Weights of a small mixture-of-experts language model, trained from scratch on English Wikipedia: 4.54M parameters, a softmax router.
Below are experts of layer 2 (counted from 0) of a mixture-of-experts language model. Rows are named router (the router's row for the expert), up (a neuron's input weights, with its number), down (a neuron's output weights, with its number) and show model dimensions 32-63. Each number is 50 + 12 x the weight over its row's rms, rounded and kept within 0 to 99.
After each expert's rows: "mostly gets" lists some tokens that are sent to it at least half of the time. This comes from a sample of Wikipedia text that the model never trained on.

# expert 6
router:57 44 71 25 27 29 48 43 59 53 49 69 70 52 43 67 64 57 42 44 54 53 32 38 48 48 43 27 51 31 52 53
up0:26 70 41 51 58 30 43 46 60 32 66 33 59 55 60 40 55 49 62 56 43 31 62 56 35 53 41 74 46 60 58 44
down0:56 51 55 40 48 53 39 60 49 50 49 62 40 52 61 18 63 35 35 57 42 41 49 59 28 44 32 47 71 68 46 61
up1:34 41 54 45 44 70 63 41 58 28 39 71 62 60 53 55 43 64 73 53 42 40 43 63 62 50 61 72 39 54 48 43
down1:61 70 69 40 55 37 73 39 59 34 61 54 49 38 42 56 59 44 53 44 51 63 44 49 58 49 47 69 39 42 56 68
up2:48 49 61 40 45 46 47 44 47 60 56 25 46 58 56 55 42 45 48 43 54 48 52 57 59 48 37 55 57 54 45 68
down2:64 37 59 65 59 50 22 53 22 47 38 55 63 70 44 69 58 48 42 42 46 42 50 50 52 71 49 69 37 44 44 51
up3:47 54 57 85 54 67 67 34 63 49 63 48 50 43 43 34 39 52 47 38 61 51 51 64 63 53 76 32 61 59 72 55
down3:59 36 51 32 64 62 44 69 63 33 30 42 63 57 51 61 49 37 40 50 31 55 34 47 45 36 65 61 46 60 56 39
up4:56 35 59 24 57 67 44 56 33 44 42 46 55 41 62 61 58 50 59 28 28 40 70 52 51 54 47 62 49 42 73 48
down4:41 48 41 45 32 66 74 32 70 26 50 42 49 64 46 63 59 29 47 57 47 44 38 42 69 70 50 72 47 57 41 37
up5:64 39 50 43 53 41 40 56 48 45 28 56 59 51 72 58 42 62 52 61 57 64 45 58 48 66 41 46 66 39 49 62
down5:54 75 44 36 45 45 67 52 38 50 56 32 34 46 47 52 60 55 31 52 45 56 54 52 49 47 43 68 40 66 46 38
up6:66 52 68 40 55 39 54 56 45 47 71 61 46 63 69 34 44 42 57 57 58 50 54 53 42 36 50 41 49 43 35 39
down6:52 63 65 44 48 37 40 55 37 61 49 50 63 53 45 74 53 55 23 66 47 47 42 40 60 56 50 54 57 48 28 31
up7:46 44 56 46 44 37 50 26 58 53 54 64 46 54 45 57 47 55 41 38 61 46 74 37 39 47 51 44 59 57 54 56
down7:57 36 63 42 52 65 32 35 54 46 68 28 46 30 37 68 31 53 35 39 63 47 56 43 70 55 61 43 40 41 43 59
up8:45 49 39 39 59 41 54 54 44 26 51 37 43 55 58 49 48 55 54 65 45 35 55 65 40 48 65 72 43 68 60 67
down8:37 29 25 53 60 37 51 52 23 52 84 38 32 56 67 37 56 48 34 56 30 42 44 73 52 53 33 50 63 49 58 57
up9:57 49 75 39 51 36 36 40 33 36 53 46 45 43 47 47 51 35 66 59 53 63 43 50 65 52 44 45 51 52 70 34
down9:61 33 68 69 50 43 48 48 29 41 28 55 64 41 47 31 41 67 47 36 57 53 44 49 54 55 48 55 49 86 55 59
up10:60 41 57 62 71 60 48 61 44 60 47 58 18 59 61 47 49 53 38 30 56 40 52 42 47 53 76 61 60 47 63 41
down10:42 37 39 54 45 40 62 66 57 40 54 70 41 34 32 49 56 33 47 40 53 54 50 67 32 50 49 51 50 52 55 60
up11:20 80 50 49 79 31 47 36 50 54 32 55 32 64 40 70 49 44 81 58 62 47 50 41 31 58 47 52 46 62 63 32
down11:73 56 43 41 42 49 45 61 62 60 25 53 33 48 32 70 50 48 42 77 43 50 68 30 45 38 39 65 55 41 59 44
up12:55 53 33 53 39 61 64 50 54 58 62 37 52 47 31 44 56 51 56 43 46 43 41 56 48 55 61 51 48 57 39 48
down12:23 60 20 44 41 42 58 39 40 33 67 70 60 49 53 53 66 16 45 38 57 45 43 56 54 45 54 68 45 50 46 68
up13:43 49 31 67 49 31 53 65 76 21 57 63 54 60 41 50 47 59 69 62 55 45 67 53 43 38 58 43 74 65 54 52
down13:58 52 74 57 54 56 54 57 56 81 60 46 38 68 58 49 45 37 68 47 46 49 76 62 15 41 61 44 46 45 53 38
up14:57 60 51 49 45 44 63 52 28 49 74 68 64 55 57 70 45 61 52 65 58 58 51 46 49 70 65 57 48 22 53 60
down14:38 43 51 74 47 53 50 55 60 72 72 45 58 44 51 34 55 53 47 58 52 59 61 41 34 46 42 63 33 63 68 55
up15:29 78 45 56 63 72 50 63 49 36 63 55 42 32 48 55 45 35 71 43 50 67 47 65 70 53 41 69 72 59 78 37
down15:42 36 51 49 56 56 44 40 68 54 40 39 41 50 67 56 47 52 53 47 41 42 47 38 45 37 40 61 37 34 49 53
mostly gets: " York", "′", " million", " .", "aged", " km"

# expert 14
router:65 76 45 41 29 43 52 63 40 33 57 68 51 38 39 62 55 47 56 60 59 59 49 53 54 35 52 52 43 67 48 64
up0:49 62 49 69 59 77 43 29 58 48 47 66 45 73 58 50 39 54 51 43 65 66 60 40 44 62 55 40 44 63 53 54
down0:35 38 42 33 37 47 49 48 57 37 49 55 44 66 28 33 50 47 41 63 68 41 42 70 33 54 45 52 64 61 40 57
up1:53 43 74 65 86 42 38 29 35 58 47 50 51 76 60 47 34 41 48 47 57 53 55 68 37 67 45 59 56 56 50 57
down1:41 40 49 47 68 44 43 56 46 52 74 66 50 48 45 42 36 66 37 40 38 41 55 54 45 63 44 47 46 36 37 32
up2:60 58 53 46 71 57 37 65 67 59 38 29 35 29 57 63 48 50 67 43 62 56 45 33 48 52 51 13 32 61 64 51
down2:51 41 56 44 25 43 56 55 42 31 28 68 62 39 36 57 47 48 51 43 57 54 50 50 43 62 52 42 21 23 56 56
up3:47 65 45 34 33 52 43 43 47 44 29 41 39 53 39 44 41 77 44 44 31 57 55 39 60 59 61 69 55 37 53 51
down3:75 57 42 49 58 56 55 51 53 45 45 51 58 36 61 55 43 50 49 32 61 45 64 43 71 41 14 35 40 67 33 44
up4:46 44 59 66 56 65 57 30 33 42 48 46 59 46 42 66 50 33 36 54 51 47 58 54 62 52 55 52 50 61 67 32
down4:49 43 54 58 66 57 53 38 56 39 33 60 53 46 43 51 36 37 39 44 41 22 23 38 51 52 53 48 53 39 36 55
up5:58 41 54 67 63 17 48 43 47 31 56 35 43 53 47 54 54 72 57 30 49 55 68 45 41 35 51 62 75 57 62 61
down5:54 29 46 39 50 39 57 39 67 47 26 78 56 52 41 32 46 70 51 55 42 36 45 53 35 56 41 35 60 58 59 60
up6:49 40 33 26 45 51 52 43 32 39 25 59 64 37 52 57 34 51 28 66 54 51 55 43 59 58 61 51 52 55 37 52
down6:48 44 31 42 31 44 64 63 46 66 81 42 48 42 42 36 57 72 39 39 45 67 51 40 57 71 44 24 60 44 51 59
up7:39 43 49 49 55 28 48 49 35 30 50 59 55 45 57 47 66 39 71 51 46 63 47 40 45 72 51 52 45 54 58 35
down7:49 52 53 48 53 42 52 58 44 44 58 58 59 37 42 64 37 62 57 40 52 52 61 58 68 33 33 62 38 57 43 76
up8:47 44 37 44 82 48 76 44 43 63 31 63 35 28 66 50 33 48 50 54 50 54 41 52 66 54 46 42 54 53 51 61
down8:70 50 28 47 62 52 41 35 52 43 39 39 37 52 68 31 32 56 62 42 64 39 58 58 50 62 44 70 43 54 32 43
up9:59 52 38 57 49 41 44 45 50 75 50 51 53 62 44 47 49 49 43 50 40 73 55 46 31 57 56 53 61 45 56 62
down9:62 57 50 51 62 46 73 64 47 37 63 59 44 54 77 46 58 40 68 37 43 54 39 71 63 64 43 54 46 63 40 73
up10:55 48 42 43 58 65 38 33 56 36 54 75 38 59 66 48 28 69 68 62 57 50 61 61 38 44 62 39 45 72 47 37
down10:34 51 71 52 56 48 55 40 70 48 48 60 62 55 68 48 52 61 64 62 45 51 53 44 57 54 44 57 52 14 26 28
up11:40 51 56 53 63 71 51 60 46 53 73 62 48 46 51 62 50 68 66 50 64 66 56 46 38 43 46 53 72 24 38 48
down11:41 35 37 40 50 30 62 38 38 52 60 40 54 46 79 62 61 50 58 45 47 50 72 50 52 50 63 31 70 42 49 46
up12:54 46 47 50 46 39 33 40 42 64 48 44 52 49 43 45 57 57 71 40 56 72 53 64 62 47 65 56 39 39 85 62
down12:70 27 57 51 50 45 37 54 46 38 59 56 44 44 39 67 42 65 70 37 54 60 50 52 47 41 54 60 40 55 61 54
up13:53 55 44 59 27 59 42 33 69 37 49 51 41 68 30 59 53 47 54 51 37 59 59 78 52 76 50 46 61 37 60 42
down13:49 34 36 71 52 72 51 45 43 48 74 40 51 57 63 32 47 50 65 72 48 46 71 52 57 39 47 32 55 55 44 58
up14:40 50 63 77 55 51 44 40 49 41 66 49 47 41 53 51 76 37 50 41 43 44 40 51 37 62 57 46 80 56 51 64
down14:52 39 42 47 69 52 34 34 54 61 55 45 37 49 45 54 53 61 32 60 50 19 60 48 49 51 40 62 40 47 47 66
up15:57 44 64 50 59 30 55 53 57 39 49 57 52 58 60 53 57 42 47 38 41 53 86 45 52 49 70 49 45 61 50 32
down15:53 40 32 41 61 35 46 43 54 40 59 56 46 43 50 69 42 25 51 33 38 45 53 56 67 34 61 58 35 50 38 68
mostly gets: " part", "=", "hen", "i", "á", "aj"

# expert 0
router:41 44 46 45 74 59 27 35 54 52 43 41 31 48 48 49 37 48 45 35 40 52 63 45 51 68 54 46 43 42 46 74
up0:26 63 48 38 52 63 35 48 39 57 54 60 60 58 31 65 40 40 58 79 37 35 64 40 64 53 51 58 35 66 51 73
down0:58 47 49 42 52 61 52 50 54 44 34 49 59 27 71 51 42 47 50 34 59 40 43 62 49 48 60 64 59 53 85 44
up1:62 49 67 34 69 43 39 58 40 26 19 52 31 53 40 43 67 75 48 53 47 49 49 43 38 57 39 66 55 41 50 41
down1:48 40 42 35 63 65 63 54 68 49 43 74 69 43 50 52 62 43 52 55 35 42 43 57 42 38 43 60 25 42 54 49
up2:38 46 44 61 61 55 35 57 36 38 45 62 79 26 63 53 77 55 37 46 45 50 66 42 60 67 70 42 58 43 67 66
down2:53 58 67 27 62 58 48 38 35 51 37 69 57 44 47 51 27 48 48 78 68 47 23 78 54 32 61 33 55 50 63 50
up3:73 61 47 47 49 42 48 40 36 48 39 21 48 59 60 43 54 62 63 44 35 33 44 36 46 74 69 48 77 56 73 55
down3:53 38 39 51 34 46 50 52 37 50 80 37 62 49 33 56 62 37 58 37 41 64 46 60 53 56 58 22 38 52 31 58
up4:25 50 43 53 30 48 44 46 43 51 49 67 33 67 55 45 39 35 57 68 62 34 67 44 40 48 52 61 68 60 53 52
down4:28 42 26 46 47 56 55 35 50 34 51 47 44 43 54 31 36 47 59 31 58 50 40 52 56 66 53 50 64 43 59 61
up5:43 48 47 50 48 56 71 52 71 52 62 66 66 60 67 75 57 54 50 50 61 44 74 36 57 46 46 64 51 44 47 36
down5:48 31 55 49 35 46 69 45 38 67 41 38 69 45 41 58 48 46 38 38 43 71 56 39 63 42 35 66 41 49 62 50
up6:33 42 73 50 48 60 49 62 55 39 31 62 47 62 41 62 63 32 30 46 44 50 56 59 71 51 64 49 48 60 75 70
down6:40 59 76 53 58 71 53 48 46 48 86 47 27 46 63 60 29 62 41 48 59 50 75 43 30 56 36 47 37 53 37 43
up7:78 28 41 43 61 48 66 54 44 64 63 49 60 68 28 49 52 46 67 47 51 53 52 42 39 43 46 49 50 45 51 59
down7:59 43 68 58 68 51 72 41 62 53 50 68 64 66 50 54 69 40 58 42 28 45 15 42 55 56 39 49 46 62 54 60
up8:39 39 52 64 55 44 48 47 67 49 47 46 49 67 44 28 63 56 43 58 62 67 64 45 35 60 60 38 55 36 63 55
down8:43 86 49 35 63 44 41 35 78 54 32 48 69 55 38 52 36 59 53 48 46 43 53 51 62 36 48 66 57 53 65 52
up9:60 44 63 37 42 40 49 44 40 40 50 68 66 42 48 35 46 52 40 32 66 48 40 73 61 68 53 57 60 62 69 42
down9:56 33 58 52 58 14 58 48 47 50 44 48 53 50 28 43 41 44 36 33 44 38 77 77 64 50 44 59 58 31 53 40
up10:47 65 51 50 60 51 46 30 59 64 67 47 58 36 65 54 43 52 44 49 72 54 52 36 57 55 48 68 67 48 58 62
down10:60 45 49 62 47 51 44 48 27 71 48 49 64 42 68 56 50 38 39 43 42 41 69 69 33 40 32 58 43 72 65 56
up11:38 56 68 41 62 55 55 49 52 81 55 60 49 47 57 50 68 50 48 51 56 38 86 56 57 64 66 55 41 66 81 62
down11:57 47 39 68 33 50 65 48 30 37 50 52 42 42 51 57 47 46 43 40 58 65 30 48 60 34 75 59 58 65 67 63
up12:75 42 43 35 49 45 37 66 40 52 24 58 52 57 56 43 48 54 62 44 57 54 63 62 59 56 72 52 58 51 50 41
down12:65 37 39 49 47 27 55 61 35 41 76 52 62 40 51 58 67 53 62 58 55 46 70 73 72 53 55 54 39 44 21 34
up13:42 57 67 45 68 37 50 27 36 47 29 54 30 44 46 45 37 36 59 59 46 53 49 56 36 50 52 52 37 52 46 28
down13:55 43 49 63 67 55 33 26 52 31 51 48 46 46 44 69 29 41 38 29 46 38 48 41 51 48 40 41 50 41 42 52
up14:36 47 48 56 49 51 48 52 69 38 51 52 65 65 65 58 52 40 45 49 47 48 51 35 48 55 51 45 70 43 44 60
down14:58 34 54 27 48 60 62 26 57 61 47 61 26 44 49 44 60 42 53 43 41 55 55 32 66 52 37 50 34 76 56 40
up15:34 45 46 49 60 50 41 43 38 62 52 45 49 37 41 51 45 45 65 48 56 52 82 52 41 65 53 42 66 57 60 57
down15:33 62 31 26 62 47 26 59 47 56 54 49 59 49 41 46 35 40 51 54 58 42 59 55 55 40 43 67 62 38 61 30
mostly gets: ".\n\n", " \"", "\n\n", "\"", "==\n", " =\n\n"

# expert 15
router:36 54 64 52 48 49 38 29 67 58 47 39 39 33 48 61 58 45 53 59 70 35 57 61 58 49 49 51 55 49 64 47
up0:56 49 39 40 56 43 50 48 41 38 57 37 51 55 62 53 56 66 39 69 44 72 69 25 44 54 52 59 68 51 56 60
down0:65 43 35 42 50 47 66 45 26 47 57 58 49 40 39 39 35 35 55 34 51 52 42 58 63 43 50 43 40 31 36 63
up1:35 62 44 58 55 55 51 46 53 59 44 51 56 42 50 45 37 46 41 59 61 46 47 51 59 44 71 51 45 53 83 40
down1:64 52 42 55 51 72 52 58 39 52 71 61 67 60 33 54 61 23 54 56 51 61 66 45 29 45 68 49 50 63 53 53
up2:55 56 22 35 63 37 39 38 49 61 53 41 67 51 56 43 71 57 66 39 54 58 78 66 53 32 43 60 71 47 59 34
down2:53 58 35 55 47 62 58 56 68 54 65 62 43 71 51 39 55 49 32 64 52 62 10 60 36 52 45 44 49 37 62 47
up3:58 54 45 47 77 60 42 50 47 43 33 18 51 45 67 43 50 59 53 55 58 55 43 51 50 47 66 37 79 50 58 36
down3:26 45 30 49 12 58 53 41 48 38 34 58 42 51 53 41 61 43 52 55 70 37 37 65 65 50 49 50 59 44 41 57
up4:57 57 46 42 74 55 55 32 48 57 35 64 45 48 48 59 65 67 60 64 55 60 53 30 64 57 54 55 71 63 43 54
down4:64 69 53 62 51 79 45 61 67 68 72 35 48 46 56 66 43 48 28 64 57 57 53 53 66 53 44 63 69 41 51 68
up5:47 55 48 55 64 65 45 54 63 45 52 64 58 43 50 65 55 47 54 37 57 54 37 47 35 63 61 46 70 50 56 46
down5:43 45 40 54 49 45 48 61 58 50 44 42 56 37 59 47 41 43 46 58 50 28 53 54 56 35 50 59 64 38 59 68
up6:46 49 44 48 83 52 52 49 45 44 31 54 51 25 48 71 65 40 61 38 63 48 58 59 50 69 56 37 40 57 39 63
down6:54 44 56 34 62 51 36 42 58 21 42 39 36 62 50 79 52 51 38 37 38 47 66 44 40 74 46 24 43 49 66 61
up7:53 56 71 46 60 46 60 48 54 67 54 61 38 47 40 48 30 51 45 48 46 65 61 59 72 58 66 64 36 46 69 54
down7:47 54 70 51 33 46 49 43 49 35 46 47 29 51 56 43 49 40 49 62 34 43 33 42 49 46 60 67 44 59 61 41
up8:35 64 48 47 59 45 37 51 41 73 62 59 39 50 52 50 36 46 62 70 37 40 46 38 37 54 62 66 70 71 50 56
down8:53 48 35 45 62 30 42 46 46 57 68 34 40 28 44 37 57 41 52 37 58 58 58 71 31 29 49 69 51 52 49 48
up9:50 39 61 47 46 72 67 42 45 68 42 44 52 44 41 72 45 43 59 86 50 42 56 39 41 55 53 67 64 34 45 54
down9:55 42 66 43 61 71 50 74 58 38 44 21 56 62 42 48 59 63 49 47 71 51 48 52 29 56 64 66 56 55 65 50
up10:44 49 73 73 43 58 56 25 60 58 40 54 54 48 38 42 36 63 73 39 32 76 58 63 49 66 41 47 58 40 63 58
down10:42 34 27 20 49 57 66 54 42 49 52 52 51 44 52 34 32 67 49 47 52 44 31 56 55 36 39 34 48 57 42 44
up11:58 51 67 50 62 52 35 58 51 47 35 57 77 37 61 44 35 35 45 54 59 61 62 54 75 51 53 57 74 40 58 49
down11:56 34 59 36 51 59 78 52 52 54 35 54 48 42 37 27 42 74 61 48 40 39 59 43 37 46 41 85 57 59 60 46
up12:48 51 44 45 61 64 52 47 61 55 54 47 42 43 70 54 44 37 67 49 43 45 52 55 36 42 49 31 49 73 41 74
down12:37 50 49 48 64 41 54 61 51 57 39 64 54 51 52 60 47 68 51 41 49 58 72 51 61 60 59 53 39 62 57 49
up13:52 47 38 53 50 63 44 56 69 40 55 45 49 47 66 44 41 68 83 38 37 59 49 52 52 32 45 58 60 39 65 33
down13:48 46 36 39 67 53 30 63 56 33 28 50 62 52 66 37 69 78 23 42 50 32 61 40 49 40 43 57 52 38 48 63
up14:32 44 52 58 46 35 52 54 36 53 47 62 61 53 58 81 51 61 69 36 56 40 56 44 69 61 41 51 53 59 46 44
down14:39 46 57 64 38 31 49 40 41 62 59 39 48 52 62 44 47 53 56 64 45 40 62 68 46 58 52 60 45 46 73 50
up15:38 54 53 54 58 45 48 29 60 28 45 60 49 48 43 61 56 73 67 48 51 52 55 59 46 61 51 30 76 29 64 41
down15:25 33 37 39 45 43 42 42 61 60 54 68 40 37 25 44 48 65 52 22 62 65 66 65 46 48 54 42 40 42 44 50
mostly gets: "==", " United", " =\n\n", " season", " University", " States"

# expert 4
router:47 48 54 59 43 56 54 38 57 51 52 45 58 65 49 62 64 49 50 47 61 47 62 43 74 32 52 36 63 20 60 39
up0:38 56 34 51 48 76 40 35 57 47 44 40 44 49 60 55 56 45 73 49 71 59 52 45 47 30 63 47 54 38 47 40
down0:36 48 37 42 54 50 38 71 49 63 32 55 28 47 61 17 44 54 52 46 60 50 42 52 35 54 82 49 43 59 59 66
up1:49 33 40 71 46 54 29 44 57 36 40 51 46 48 59 65 51 48 56 46 55 39 74 32 66 36 38 70 65 52 53 35
down1:50 36 42 63 40 67 74 53 58 47 33 48 52 73 44 39 68 31 49 55 32 62 62 40 65 57 54 45 71 50 39 53
up2:34 60 43 59 52 39 12 43 57 59 57 48 61 36 31 38 29 44 48 39 46 48 72 73 31 36 56 42 48 44 51 41
down2:48 45 66 37 50 67 69 66 55 40 59 62 61 49 50 52 53 61 19 33 47 54 48 38 48 39 39 44 54 59 48 66
up3:46 46 63 46 56 19 47 37 57 34 44 22 66 52 49 45 57 53 59 50 38 65 41 56 54 58 54 40 66 37 56 61
down3:64 41 45 58 53 38 42 41 48 42 75 43 38 70 38 63 40 41 52 42 63 34 64 54 48 44 40 50 61 44 51 52
up4:61 47 61 46 40 44 55 38 50 38 57 70 69 64 47 48 44 51 37 48 58 37 51 32 46 41 52 48 49 49 50 47
down4:43 57 40 61 46 53 43 41 22 39 54 34 49 44 50 66 50 42 44 62 75 61 53 72 41 63 45 54 54 50 65 45
up5:45 69 48 49 64 76 38 66 54 37 67 48 45 32 49 43 48 23 55 59 65 33 58 37 46 58 62 54 69 51 31 67
down5:49 37 56 46 55 50 47 32 51 55 49 56 65 46 63 43 25 76 49 39 53 52 43 41 43 60 53 66 44 36 52 62
up6:19 45 56 43 49 45 59 54 54 32 34 63 59 52 57 39 67 48 60 53 53 61 46 48 59 77 55 56 39 51 78 55
down6:60 45 49 47 44 44 60 60 71 54 61 53 23 51 44 60 64 53 42 33 52 50 49 56 46 60 62 49 34 36 61 54
up7:49 51 62 72 53 56 53 46 37 54 35 54 50 26 39 36 54 56 51 66 46 53 62 57 69 51 77 57 70 44 50 53
down7:74 59 46 67 25 60 47 55 49 50 63 64 56 59 43 55 45 19 39 69 45 58 37 67 63 74 62 54 50 62 60 46
up8:40 60 52 32 34 48 43 66 59 41 56 47 49 35 51 75 47 53 66 68 45 41 51 42 53 45 58 72 52 40 44 27
down8:38 53 57 39 78 46 59 64 53 51 49 49 36 56 42 45 68 71 35 59 36 58 56 48 74 60 57 75 36 41 49 54
up9:50 46 58 50 68 61 64 36 57 64 37 51 56 35 46 30 50 57 53 32 21 28 68 38 63 46 59 32 51 50 58 54
down9:51 38 61 48 58 44 41 75 53 53 51 54 61 39 38 51 48 45 30 42 80 45 54 40 38 53 57 69 49 29 26 57
up10:38 44 49 62 43 41 57 58 57 46 23 46 60 62 44 71 50 50 51 50 50 62 41 50 47 54 48 48 68 65 77 52
down10:65 36 39 42 57 59 53 38 34 76 50 43 57 59 49 58 48 43 74 54 39 44 53 55 34 51 31 54 66 80 49 46
up11:57 63 56 41 46 49 41 40 65 36 54 56 75 41 53 70 35 58 39 67 75 63 59 32 34 41 72 58 51 61 44 50
down11:52 32 55 40 64 37 59 48 44 52 46 40 49 51 54 15 55 52 87 52 49 52 67 78 66 38 57 45 26 69 49 55
up12:51 48 51 41 74 54 77 43 48 66 56 28 41 38 40 36 51 50 54 67 50 61 55 55 64 52 51 72 59 58 59 43
down12:41 10 72 46 51 49 44 54 46 43 47 55 63 41 58 52 31 68 57 45 46 43 48 57 67 51 40 39 47 53 50 38
up13:49 54 45 44 62 58 33 25 38 55 31 73 49 47 75 38 45 45 48 58 55 54 51 46 37 44 59 39 36 47 47 59
down13:42 34 66 46 74 37 58 65 41 52 32 58 49 56 53 70 45 38 57 51 35 49 52 38 31 33 62 58 56 45 44 67
up14:58 43 32 55 48 50 71 45 51 45 56 50 43 56 60 68 46 57 42 37 30 46 41 66 63 47 75 69 53 42 65 35
down14:44 85 63 56 55 67 43 42 44 58 64 56 50 48 54 59 56 41 48 60 25 58 30 46 33 53 37 35 47 63 49 52
up15:36 35 31 28 58 51 22 60 39 40 68 72 55 52 50 42 43 40 69 53 40 53 63 42 40 68 53 59 35 50 53 67
down15:76 42 57 53 78 68 56 62 54 55 55 60 51 54 54 37 53 31 67 46 40 59 47 55 67 39 46 42 39 53 44 50
mostly gets: " |\n", " but", " year", " War", "ane", " Kingdom"

# expert 13
router:53 54 45 52 60 58 81 52 51 64 54 29 44 45 52 31 49 55 55 51 34 72 51 73 49 70 71 42 44 61 48 25
up0:48 71 59 73 53 44 44 66 54 35 65 34 50 56 62 50 40 43 56 54 51 41 46 44 63 28 40 46 48 47 71 37
down0:61 29 63 58 63 47 51 47 64 68 60 36 26 42 36 45 69 43 62 59 49 49 35 51 33 50 27 50 53 51 64 64
up1:26 49 48 50 45 51 56 54 40 53 44 50 44 50 34 43 70 44 55 50 67 60 56 55 56 76 56 50 73 62 63 38
down1:56 40 57 55 26 64 43 33 43 55 58 49 44 56 28 66 46 46 39 60 54 72 57 54 48 38 66 39 49 46 61 49
up2:29 87 49 32 61 65 52 52 63 23 61 52 51 29 61 45 57 46 65 69 74 53 61 53 60 16 46 57 56 47 66 38
down2:60 52 35 71 48 52 55 51 41 51 63 57 38 53 46 53 36 58 24 44 53 43 71 46 32 48 48 60 47 41 48 74
up3:38 41 36 42 63 38 64 61 50 46 44 44 67 43 40 67 63 56 55 32 43 63 49 42 57 41 39 32 41 19 67 55
down3:55 64 35 46 70 41 57 46 53 51 50 45 40 56 58 46 54 30 45 36 45 44 69 39 37 59 33 61 46 53 39 60
up4:54 58 42 47 56 16 31 63 63 55 46 62 51 45 43 53 39 62 66 43 23 50 48 32 50 37 44 67 49 36 67 58
down4:47 47 68 38 36 58 41 35 73 39 42 60 58 48 50 73 65 41 28 46 25 50 61 40 51 76 47 47 45 52 36 55
up5:48 63 49 42 80 56 54 65 32 36 35 57 26 59 51 44 41 61 61 48 55 35 63 57 51 80 40 22 58 53 61 31
down5:31 52 59 61 45 35 35 47 37 56 36 49 61 33 48 74 47 21 44 41 51 42 43 49 54 47 29 49 59 44 43 59
up6:43 19 64 41 53 41 48 46 48 48 55 67 62 55 66 70 55 46 48 23 53 56 44 51 66 62 64 36 55 24 66 53
down6:43 54 70 61 56 65 15 41 44 44 50 46 62 73 43 57 59 48 56 52 53 53 48 40 71 55 66 57 55 41 63 31
up7:63 62 66 35 58 23 55 29 68 57 39 47 38 39 59 59 64 49 75 64 56 53 50 64 56 47 41 49 62 50 77 55
down7:48 35 56 63 22 58 43 47 42 51 32 66 27 48 57 54 53 32 46 55 41 47 43 35 54 29 47 57 75 57 52 47
up8:51 47 36 21 46 50 49 30 51 64 61 27 59 40 54 74 63 43 58 42 61 58 61 43 30 54 64 50 58 63 40 76
down8:63 18 43 43 63 51 49 62 50 49 43 61 64 45 46 69 30 40 42 55 42 29 54 50 51 57 53 24 52 48 44 59
up9:45 49 42 35 45 34 51 50 50 30 59 63 45 59 51 50 42 34 40 55 33 56 30 58 56 61 65 44 55 52 73 65
down9:35 35 43 69 57 45 35 53 60 78 48 48 38 59 33 27 34 57 51 40 37 79 59 72 37 36 36 51 49 34 52 47
up10:65 56 43 49 64 35 64 38 28 62 70 62 34 59 66 52 80 64 66 55 76 65 63 53 45 61 46 60 78 59 65 63
down10:61 47 53 53 35 57 39 35 43 37 38 72 45 59 67 49 31 26 64 52 68 44 55 41 44 39 34 66 55 40 53 65
up11:45 36 40 56 45 43 47 44 44 50 48 45 54 49 47 63 62 52 74 37 41 57 46 58 58 58 41 57 86 44 76 47
down11:53 41 55 50 34 43 48 58 67 11 55 58 77 54 55 46 43 38 49 67 50 49 33 37 47 37 42 49 47 60 35 29
up12:36 62 42 52 52 63 45 55 51 53 49 53 55 46 42 56 40 49 44 39 36 37 86 39 47 46 54 43 40 59 50 36
down12:55 25 60 43 35 33 43 55 37 47 64 47 36 36 40 19 47 39 63 42 53 44 24 37 39 33 48 30 52 36 53 55
up13:41 57 40 61 44 49 55 46 41 42 39 65 52 42 36 73 56 61 47 56 39 46 56 18 32 54 44 51 62 59 47 44
down13:39 28 45 37 71 37 47 59 61 55 41 40 43 48 53 47 56 51 64 51 42 76 66 48 29 49 75 64 44 56 32 47
up14:41 62 36 33 48 64 55 44 39 73 54 48 46 45 52 40 45 61 47 58 61 64 48 41 43 52 69 55 61 63 81 45
down14:50 30 35 42 57 38 61 45 59 32 52 66 56 36 49 55 47 33 69 58 55 45 59 50 57 51 46 71 55 46 58 56
up15:44 66 74 31 23 44 66 39 57 61 44 58 54 54 57 53 64 51 42 52 52 34 55 46 45 50 44 36 48 60 67 45
down15:36 54 23 55 45 76 35 56 62 44 45 70 47 60 48 69 57 39 28 38 67 53 34 58 70 38 72 68 59 48 41 41
mostly gets: " Con", " back", " sub", " Col", " born", " se"